From a checkpoint of a small mixture-of-experts model trained on Wikipedia: 1 pick a token.
Below are experts of layer 7 (counted from 0) of a mixture-of-experts language model. Rows are named router (the router's row for the expert) and show model dimensions 0-191. Each number is 128 + 24 x the weight over its row's rms, rounded and kept within 0 to 255.
After each expert's rows: a language model's description of what the expert responds to; "comes before" lists some tokens at least twice as common just after its tokens as in all text. This comes from a sample of Wikipedia text that the model never trained on. Tokens count by the router's weight.

# expert 36
router [156 119 146 157 138 158  83 113 152 108 156 154 156 151 153 151 141 139 108 122 152 180  82 148 152 120 142  75 144 144 165 159 142 105 118 156 147 150 102 126 123 131 127 141 142 133 120 118 151 128 128 167 100 163 110 117 166 122 160 149 170  91  95 134 122 133  96 146 128 140 136 123  97 151  98 161 166 160 115 148 161 135 123  99 161 103 139  98 115 109  95 154  97 163 149 104 112 165 127  99 102 122 120  98 169 122 169  95 104 101 158 147 119 106 101 110 126 143  79 102  87 104 153 156 146 143 112  98 105 141 139 134 114 123 167 139  85 117 110 143 105 149 166 120 125 130  97 116 173 128 136 119 137  96  92 119 104  99 106 104 152 116 156 146 134 103 164 111  95 140 154 133  99 144 147 115 100 135  85 116 131 108 102 149  79 129 138 113  97 134 150 144]
What it handles: Miscellaneous word and name fragments in credits, species lists and titles, such as Grant, Burn(s), vocals, director, salam-ander.
comes before: "he", "E", " is", "irth", "ne", "\""

# expert 14
router [143 174 108 163 114 180 103  90 132 121 147 128 133 163 130 187 132 125 107 129 148 165 153 151 179 101 181 129 132 149 117 157 151 119 129 138 132 153 103 100 132 136 130 147 127 136 143 102 145  69 145 121 126 118 144 109 119 111 148 127 139 109 126 126 152 142 128 159 121 129 167 134 108 118 143 141 133 112 126 112 200 133 142  93 149  71 115 135 118  95 130 121 108 169 165 124  96 159 109  99 127 102  95 112 138  99 148 117 114 109 122 150 103 128 103 116 152 114 137 112 136  69 173 174 137 113 108 105 114 111 122 149 103 144 133 104 115 132 126 128 117 121 171 132 118 155 103  75 131 113 156 135 139 119  88 118 146  90 107 118 138  93 154 141 111  84 147 123 121 105 168 104 105 128 182 127 103 112  98 147 134 108 149 124 102  82 111 100 106 142 184 113]
What it handles: Final suffixes of place, species, club and personal names, such as -us, -ia, -idae, -ensis, -ović, -ina, before a comma or pipe.
comes before: ",", " |", " (", " and", "'", " ="

# expert 8
router [144 151 137 146  86 168 134  87 136 120 151 180 107 150 123 156 140 118 101 162 125 153 148 172 148  88 168  93 161 125 128 123 167 102 102 158 135 139  82  85 129 139 122 146 102 119 111 116 147  71 162 131 104 140 112  95 155 120 137 135 144 106 116 145 150 141 111 152 142 133 146 128 124 134 156 171 131 121 123 127 159 132 151  99 152 127 165 104 102 125 106 176  92 159 152 102  86 153 120 109 109 114 106 112 150  96 113 118  87 119 189 163  82 112 131 143 121 116 129 113 120  71 163 136 152 130 127 118 119 160 128 109 117 148 135 107 122 115 104 120  96 139 139  99 117 141 119 107 149 145 117  94 127 151  90 108 127 117 125 145 156 141 104 161 110 118 170 109 169 127 154 152 137 172 134 125 110 149 117 124 132 122 166 110  74  74 127 111 122 139 167 123]
What it handles: First names and titles in biographies, such as John, William, Sir, plus table pipe separators and heading equals signs before name entries.
comes before: " ", " of", " H", " L", " John", " D"

# expert 2
router [167 127 109 156 142 185 133 134 119 119 131 126 114 153 140 121 138 130 129 105 123 137 117 112 150 142 148 115 141 128 149 120 147 102  79 186 166 156  73 125 156 123 105 171 153 116 174  83 146 121 155 172 107 171 104 137 142 105 159 175 195 107  88 139 143 140  98 123 112 127 164 134 134 108 107 142 131 123 159 142 159 109 141 126 170 134 150  95 112 102 123 170 100 157 135 128 117 140 137 104  82 120 103 111 139 156 124 106 130 106 140 141 129 111 126 154 120 121 122 120 102  63 158 131 124 158  71 131  95 127 163 110 132 129 154 148 141 139  89 120 154 137 131 144 125 119  95 110 157 142 140 100 137 131  91 110 136 111 111 111 171 139 103 143 125 109 140  95 105 108 178 112 128 141 182 108  93 159 131 148 142 113 136 137 135 107 118 141  88 154 122  94]
What it handles: Function words joining clauses in prose: infinitive "to", "and", "or", commas, modals like would, can, will, plus "not".
comes before: " the", " be", " a", " have", " not", " take"

# expert 9
router [157 121 145 158 142 160  89 115 150 108 159 154 152 149 156 152 143 139 107 123 152 180  83 144 153 117 143  79 143 146 165 156 146 103 118 157 148 149 100 124 123 130 128 142 141 132 123 115 153 128 126 167 101 165 110 117 168 131 157 149 166  88  94 132 119 132  95 145 127 139 138 122  95 148  94 158 166 163 116 149 163 133 120  97 165 104 139  99 113 108  94 153  95 161 152 105 113 166 130  96 104 120 120  98 171 123 169  97 107 102 161 148 123 108 103 114 130 147  79  94  95 102 148 157 145 143 111  93 106 137 141 132 116 122 171 136  88 119 107 146 105 148 164 116 125 127 103 114 172 129 137 118 133  99  94 123 101  98 106 105 155 112 157 148 135 103 164 106  99 136 151 136  99 142 148 112 101 141  87 114 131 109 105 144  81 129 137 115  93 129 149 142]
What it handles: Tokens opening table cells in episode lists, sports records and coin specs, such as months, digits, Gold and Episode; also scattered mid-word pieces.
comes before: " |", ",", ":", ";", "'", "on"

# expert 20
router [156 120 143 157 140 157  89 114 151 106 157 154 157 153 151 153 146 136 103 123 153 183  82 146 155 121 142  76 144 150 163 162 139 107 117 162 146 150 101 125 124 128 130 141 138 132 123 117 151 129 124 168  98 164 110 113 169 126 159 148 167  89  97 130 123 136  94 145 127 140 131 120  95 150  97 158 165 163 116 144 162 134 121 101 159 100 135  98 114 110  96 154  95 159 152 100 115 166 128  98 100 123 120 101 171 118 170  97 105 100 157 147 125 107 102 107 126 147  78 100  89 101 154 158 145 141 111  94 104 139 141 131 117 126 166 137  94 117 111 146 107 148 165 117 120 127 102 110 171 129 134 119 130 103  95 125 102  98 107 103 149 118 156 146 135 103 166 110  99 139 154 137 101 140 147 116  98 137  87 113 135 108 105 146  75 132 140 114  95 132 150 145]
What it handles: Blank spaces, pipes, dashes, semicolons and separator rows in tables and lists, especially the space after month names like "March 23".
comes before: "1", "2", "3", "c", "G", "TC"

# expert 11
router [127 133 131 146 134 185 118 116 163 109 143 145 128 137 120 147 158 145 130 117 117 138 108 113 125 116 153 107 157 118 184 115 114  99  96 176 151 137  81 138 143 170 109 163 142 137 184  43 139 124 152 131 124 115 101 135 128 147 139 140 200  93 100 116 159 188 112 164 106 140 170 118  87 140 148 154 147 129 126 156 167 120 148 133 144 130 142 109 121 117 107 173  93 141 134 119 133 157 179 114  79 108  91 125 121  92 123 124 119 113 134 168 137 138 116 129 110 150 108 129 110 100 144 125 172 132 130  75 106 160 136 114  96 136 186 145 120 132 137 138 139 113 134 136 124 121  99 149 149 105 141  92 119 122  76 139 124 106  92 146 151 112 118 143 147  98 181 108 132 144 149 144 131 134 142 147 125 135 113 147 151 129 125 135 101 123 117 146 103 109 132 143]
What it handles: Commas and subordinators like that, which, where, when, because, however, plus "time" in "at the time" and final year digits.
comes before: ",", " he", " the", " it", ".", " she"

# expert 18
router [154 122 145 159 146 158  94 116 148 106 153 156 151 156 152 151 144 136 106 121 153 181  83 144 155 115 140  77 147 148 168 156 143 104 116 160 148 149 102 123 124 129 125 147 139 131 129 119 154 126 126 170  98 163 110 115 172 129 161 153 161  90  94 132 118 132  95 148 126 140 136 122  95 152  95 159 168 161 116 146 160 136 119 100 161 102 140  95 111 110  95 157  96 163 150 107 113 169 128  96 100 122 118  99 169 120 168  97  98 100 160 147 125 105  99 115 127 150  78 100  95 106 152 159 144 145 111  95 106 138 139 136 113 123 169 136  91 118 107 143 108 145 166 113 128 125 104 113 170 128 134 120 137 102  94 120 100  98 106 106 151 114 148 149 136 103 166 105  98 134 153 136 100 138 149 117 100 136  88 117 131 110 107 148  77 127 134 120  98 131 150 141]
What it handles: Whitespace, table pipes, parentheses and quotes, especially the space between day-month and year in dates; also place names, pronouns and sentence starts.
comes before: " ", "2", "1", " |", "–", " was"

# expert 15
router [135 150 115 139 148 159  99 104 152 114 156 144 159 121 116 142 118 160 172 121 134 135 155 132 150  91 174 151 152 136 137 126 167 166 114 138 144 163  83 120 151 133 152 166 123 154 136 100 171 102 164 163 130 136 118 128 129 153 116 140 166 108 103 172 114 135 132 131 129 145 139 107 105 124 154 163 147  97 161 168 188 164 111 117 155  87 142 123  83  94 106 132  76 161 123 104  83 148 117 156  99 143 126  97 132 133 149 108 108 123 137 152 108  67  98 120 201 150  86 104 143  91 161 147 148 121 120 121 122 125 155 119  87 122 148  93 102 125 137  97 115 125 152 115 167 103 125 150 121 106 153 110 127 109 101 163 126 133 109 150 142 120 136 139 109 116 161 134 118 128 144 125 135 172 155 125  91 139 123 130 138 139 134 133 106  94 125 142 118 104 161 150]
What it handles: Middle pieces of longer Latin-derived words, such as -ement- in aforementioned, -cess-, -och-, -rator, expansion, prompt, arch.
comes before: " of", "ed", "ing", "ion", "ation", " to"

# expert 17
router [160 117 150 140 133 152  93 118 152 107 175 180 141 154 137 142 120 144 109 134 175 135 100 138 165  94 150 123 147 162 167 131 141  96 139 169 126 192 131 117 116 135 143 125 155 121 154  83 121 120 172 147 148 145 143 136 138 129 138 170 159  88 117 132 158 173 101 137 110 126 119 123 108 140 117 141 128 140 142 138 161 129 134 134 145  58 146 119 128  52 114 123 114 150 132 117  90 139 120 120 101 100 118  95 125 123 149 108 111 110 188 131 121 101  92 129 139 117 106  53  36 119 150 156 150 119 133 112  97 176 139 138 114 134 163 113 100 145 111 151 102 141 157 135 110 155 116 129 148 110 121  90 107 119 127 127 110 110 105 114 157 137 136 144 131  94 152  94 128 130 158 118 139 153 136 108 107 117 126 122 128  97 130 144 132 106 125 138 131 126 145 133]
What it handles: Individual digits inside years and other numbers, especially the third digit of years in tables and dates, such as 2016, 1972, 1820.
comes before: "9", "0", "8", "1", "7", "6"

# expert 35
router [134 103 147 141 117 196 120 116 171 133 141 149 107 175 149 131 138 104 104 120 137 100 107 183 138 139 142 135 167 128 124 144 168 144  99 157 158 148  96 138 135 136 127 150 139 124 157  42 144 118 149 168 116 139  97 103 146 133 154 168 191 114  99 115 140 181 119 128 130 126 172 139  98 111 100 155 168 141 156 133 127 147 165 110 162 126 138 104 105 111  88 150 114 158 132  96  84 165 115 116 133 142 136 113 140 122 136 100 102  96 154 151 130  87  96 126 117 155 129 115 121 116 162 159 136 129  67  89 104 128 154 127 136 124 125 158 139 120 113 133 127 106 154 100 119 133 126 125 155 115 129  94 118 111  93 102 143 109 109  92 145 113 126 139 113 115 144 132 145 136 185 134 129 170 124 145 102 119 137 135 126 113  98 114 108 105 129 127  80 146 150  99]
What it handles: Prepositions and past-tense verbs in biographies and sports narratives, such as in, during, at, won, lost, struck, became.
comes before: " the", " a", " his", " to", " her", " an"

# expert 6
router [157 124 144 159 144 155  93 118 149 103 158 156 153 151 152 149 145 141 107 126 151 181  85 144 156 117 141  75 146 150 167 156 142 108 119 160 146 146 101 125 123 131 130 143 138 134 125 114 155 126 125 170  98 162 111 114 170 129 159 150 163  89  96 129 123 135  93 144 127 141 136 121  95 151  95 157 166 160 117 145 161 133 119 101 161 101 135  96 115 111  97 155  92 161 151 103 115 166 129  99 101 119 118  99 170 116 168  97  99 100 159 144 121 107  99 109 127 148  77  99  90 103 149 158 147 144 111  96 103 137 139 132 114 126 163 137  91 117 109 147 104 146 164 116 124 126 102 111 170 128 134 121 132  94  96 121  95  94 108 106 153 115 155 146 134 101 162 105  98 140 152 138 102 141 147 112  98 141  87 115 135 109 103 148  78 129 138 117  96 131 148 142]
What it handles: The space token after a month name in dates, mostly in tables and minor-planet lists (July 22, March 10), plus some digits.
comes before: "1", "ut", "2", "ult", "u", "er"

# expert 23
router [157 119 147 157 141 158  91 116 149 105 152 155 155 151 150 153 142 137 105 123 152 182  81 145 151 118 140  78 145 146 165 157 140 106 118 157 149 148 102 123 124 132 127 143 143 135 123 117 153 127 127 168  99 165 110 117 171 128 163 146 169  88  94 133 121 134  94 141 124 142 134 124  96 151  96 160 166 162 117 147 162 132 120  97 163 103 141  96 113 108  95 152  97 158 151 104 113 163 127  98 103 120 121  99 171 120 169  97 100 100 160 147 122 107 101 112 123 151  79  99  91 104 150 159 143 143 112  97 103 138 140 132 116 126 169 137  92 116 106 145 107 147 167 116 124 125 101 114 170 131 135 120 134  98  95 120 103  95 105 104 151 115 157 150 132 101 163 110  98 134 154 135 104 140 147 113 102 139  86 117 134 107 105 152  79 128 138 118  93 129 151 145]
What it handles: First token of a table cell or list item, often a space or digit after a pipe, as in scores, years, names (| 0 (1), | 1818).
comes before: "1", "2", " |", "3", "4", "5"

# expert 13
router [134 139 113 129 144 168 140 121 166 116 129 146 162 178 143 136 120 147 139 118 149 113 146 118 158 143 116 118 140 138 119 139 156 130 116 122 141 150  73 153 135 123 130 124 138 112 139  70 168 102 135 155 109 142 147 138 116 130 131 148 166 106 110 157 148 165  95 191 119 158 159 106 100  97 147 155 120 131 178 150 153 123 134 137 145 122 114 106  90 131  88 157  96 143 114 130 109 137 120 105 114 129 141  59 166 128 156 108 108 103 139 116 120  96 100 179 123 139 117  64 124  99 171 161 161 128  80  90 110 158 125 128 113 100 127 113  74 144 151 111 110 111 141  97 125 124  90 101 111  99 126 125 136 117 109 122 132 110  89 134 138 133 117 146 113 124 136 134 139 109 200 139 136 153 141 146  87 126 143 110 154  72 122 140 135 123 150 123  90 135 168 104]
What it handles: Verb and adjective endings such as -ed, -ing, -able and -ized, plus participles like known, based and located, usually after was, is or be.
comes before: " by", " in", " to", " on", " as", " for"

# expert 29
router [126 124 114 166 117 148 130 107 127 100 185 171 108 159 151 132 141 132 132 157 161 123  97 162 131 135 128 106 157 182 138 107 143  95 134 132 161 150 126 115 116 120 105 157 137 145 164  42 153 121 133 151 122 178 103 138 160 116 147 153 146 114 108 154 145 138 124 122 140 161 165 144 141 154 102 145 158 108 125 130 146 151 140 122 153 102 105 122  83  92 126 137 112 142 150  86 131 140 155  91  94 147  97 128 168 121 164  84  95  90 147 133  98 112 115 152 142 130  88 110  80 110 162 136 145 131 112 126 124 132 114 117 105 139 135 117 111  97 111 138 134 137 143 139 105 151  50 111 157 131 153 108 118 139 122 127 112 105  90 134 168 124 156 190 150 139 135  95 110 128 122 143 121 123 192 110 117 113 131 117 161  93 134 124 101 119 134 124 101 132 132 122]
What it handles: Newlines, especially blank lines before headings, list items and table rows, plus opening quotation marks and heading or table markup.
comes before: "|", "-", "\n", "==", "The", "==="

# expert 30
router [133 133 104 164 119 143 159  72 149 132 175 138 153 153 150 127 148 123  93 150 184 152 123 137 154 117 167 121 119 140 136 141 174 138 103 152 116 165 115 108 105 165 128 143 116 135 143  89 150 128 184 143 108 131 122 119 122 143 147 120 200 103 128 120 121 152  92 170 121 140 122 104 146 162 153 166 137  83 140 152 141 120 130 140 141  96 113  90 116 110 125 143  99 117 102 118  95 136 171 150  95 102 158 115 121 156 144 112  88 114 189 139 140 121 133 161 128 129 128  95 131 105 164 155 124 155  98 125 120 144 117 132 116 152 126 107  97  89 144 131 136 133 128  95 132 128  88  84 114  96 156 119 140 128  80 145 126 119 113  81 157 147 169 144 131 151 142 127  87 122 138 149 102 141 145 105  95 141 132  95 106 123 150 143  98 122 131  82 115 154 175 111]
What it handles: Field names in infoboxes and table headers, such as Location, Genus, Address, Date and Website, usually after a dash and before a colon.
comes before: ":", " of", "==", " by", " ==", "("

# expert 37
router [129 119 151 159 130 146 120 112 145 137 142 135 102 148 138 150 172 116 111 137 129 133 103 131 137 104 125 147 142 137 179  98 137 129  95 119 144 131  44 122 109 110 127 132 134 119 182  40 129  74 192 153 123  99 118 139 130 125 140 147 155  97  94  99 128 158 135 170 130 154 148 109 137 143 104 146 160 121 141 118 134 134 108  88 138 124 145  96 130 105 145 150 125 160 134 131 143 118 147 143  73 117 125 122 110 136 147 109  93 129 162 161 115  95 120 108  82 141 113 117  97 125 175 194 156 144  79 101 104 160 125 127  99 108 149 140 107  96 139 134 122 136 135 102 107 115 116  92 151 100 130 120 135 137  95 129 148 127 121  94 147 139 116 152 132 116 129 112 135 139 132  91 112 158 143 137 140 130  82 115 157 111 116 119 134  85 157 131 136 136 195 135]
What it handles: Nouns and quantifiers in census and statistics prose, such as population, households, age, those, average, often after percentages or numbers.
comes before: ".", " of", " in", " were", " and", " years"

# expert 7
router [155 119 147 157 143 157  90 115 151 105 154 155 149 154 152 152 141 137 109 125 153 181  83 145 150 117 140  77 145 150 166 156 138 105 117 158 147 146 102 124 123 128 128 143 141 133 126 112 153 126 128 169  99 166 109 114 171 129 160 146 163  91  94 134 121 132  94 143 129 137 132 122  93 154  97 156 166 162 115 147 160 133 119 103 165 105 139  94 114 110  94 154  92 160 153 106 116 165 128  97 101 122 120  99 170 115 169  95 101  98 161 148 122 108 102 113 127 147  75  99  89 106 152 156 143 145 113  97 104 138 141 132 118 123 169 136  90 117 109 144 106 147 162 118 124 128 104 112 170 129 133 121 133  98  97 121 100  96 109 103 151 115 155 146 133 103 163 106  98 138 151 136 101 141 148 114  98 137  88 114 133 105 105 149  74 127 138 117  95 133 150 141]
What it handles: Single digits, spaces, slashes and parentheses inside numeric tables, dates and chart lists, plus odd name pieces like K(endi), K(emp).
comes before: ";", "1", "8", "3", "7", "end"

# expert 26
router [153 116 147 157 139 157  87 118 149 107 154 155 155 151 153 154 142 137 107 125 152 180  83 145 154 118 140  79 144 148 163 157 144 108 115 157 144 147 101 123 121 130 130 144 140 133 121 113 152 125 127 172  99 165 110 116 166 131 160 153 167  90  93 132 120 137  94 148 125 142 136 120  98 150  94 157 163 160 116 149 160 137 119  97 162 103 140  97 112 109  95 155  94 158 153 107 113 168 127  99 100 121 122  99 171 118 166  95  99  95 163 147 123 107 103 115 125 148  80 101  96 105 152 160 143 141 111 101 103 138 141 134 114 124 169 137  89 113 107 146 106 151 163 120 124 124 103 117 170 134 134 123 136  98  95 123 101  97 108 102 152 115 150 147 132 100 161 108  96 137 156 135 105 143 148 110  98 138  87 115 132 109 103 153  76 127 142 115  96 130 149 141]
What it handles: Pipes in score and stats tables, team names opening indented match-lineup lines, category lines, and copulas like was, are.
comes before: " ", " ·", "–", " +", "aged", " September"

# expert 22
router [175 160 136 163 143 159  69 135 124 132 150 162 151 142 123 157 110 135 110 121 167 133 101 138 159 117 125 141 117 155 130 133 162 109 101 125 120 170 112 132  98 161  95 167 132 121 121 111 135 119 181 150 110 119 127 101 132 133 136 156 155 134 124 113 167 140 121 159 131 115 125 150 109 151 107 156 144 125 129 155 132 122 133 122 126  41 151 107 122 124 125 144 103 137 146 125  87 140 126 146 120 109  86 131 129 115 137 114  99  83 175 135  91  92  76 110 145 124 117  62  62  90 143 134 125 138  50 122  80 171 131 139 125 152 195 128 126 138 114 129 133 141 153 115 108 139 116 134 155 105 126 102 140 116  99 117 140 129 115 146 150 101 149 152 133 108 145 126 141 136 120 151 135 121 121 134 127 117 105 133 178  87 111 156 141 138 126 122 118 144 170 151]
What it handles: Single digits inside numbers such as coordinates, decimals, scores, times and statistics, especially after a decimal point, as in 38.157 or 3:00.
comes before: "0", "°", " |", "3", "6", "5"

# expert 24
router [123 150 139 138 138 163 129 103 127 130 141 170 128 172 146 176 140 128 151 149 160 187  88 139 167 123 162 149 112 125 162 130 141  93 114 144 162 174 140 130 133 147  94 180  99 132 166 119 190  66 153 128 146 131 117 121 150 111 126 135 131 142 100 142 149 165 104 127 121 150 137 119 115 135 134 149 124 121 163 138 135 136 133 126 152  92 105  79 113 117 132 140 114 136 129 136  73 153 157 104 106 102  69 138 161  95 122 110  92 109 137 186  92 105 110 143 137 123 128 105  88  70 129 116 133 149 103 122  93 157 125 110 116 115 152 138 101 138 106 166  99 121 141 146 131 160 128 126 168 106 134 131 117 148 131 113 131  81  86 132 144 126 114 166 154 133 117  95 146 119 128 138  87 121 159 128 135 105 107 117 141  94 135 127  96  89 139 140 124 138 144  98]
What it handles: Periods closing sentences, initials and abbreviations, plus == heading markers that end Wikipedia section titles.
comes before: "\n", " The", " In", " He", " It", " She"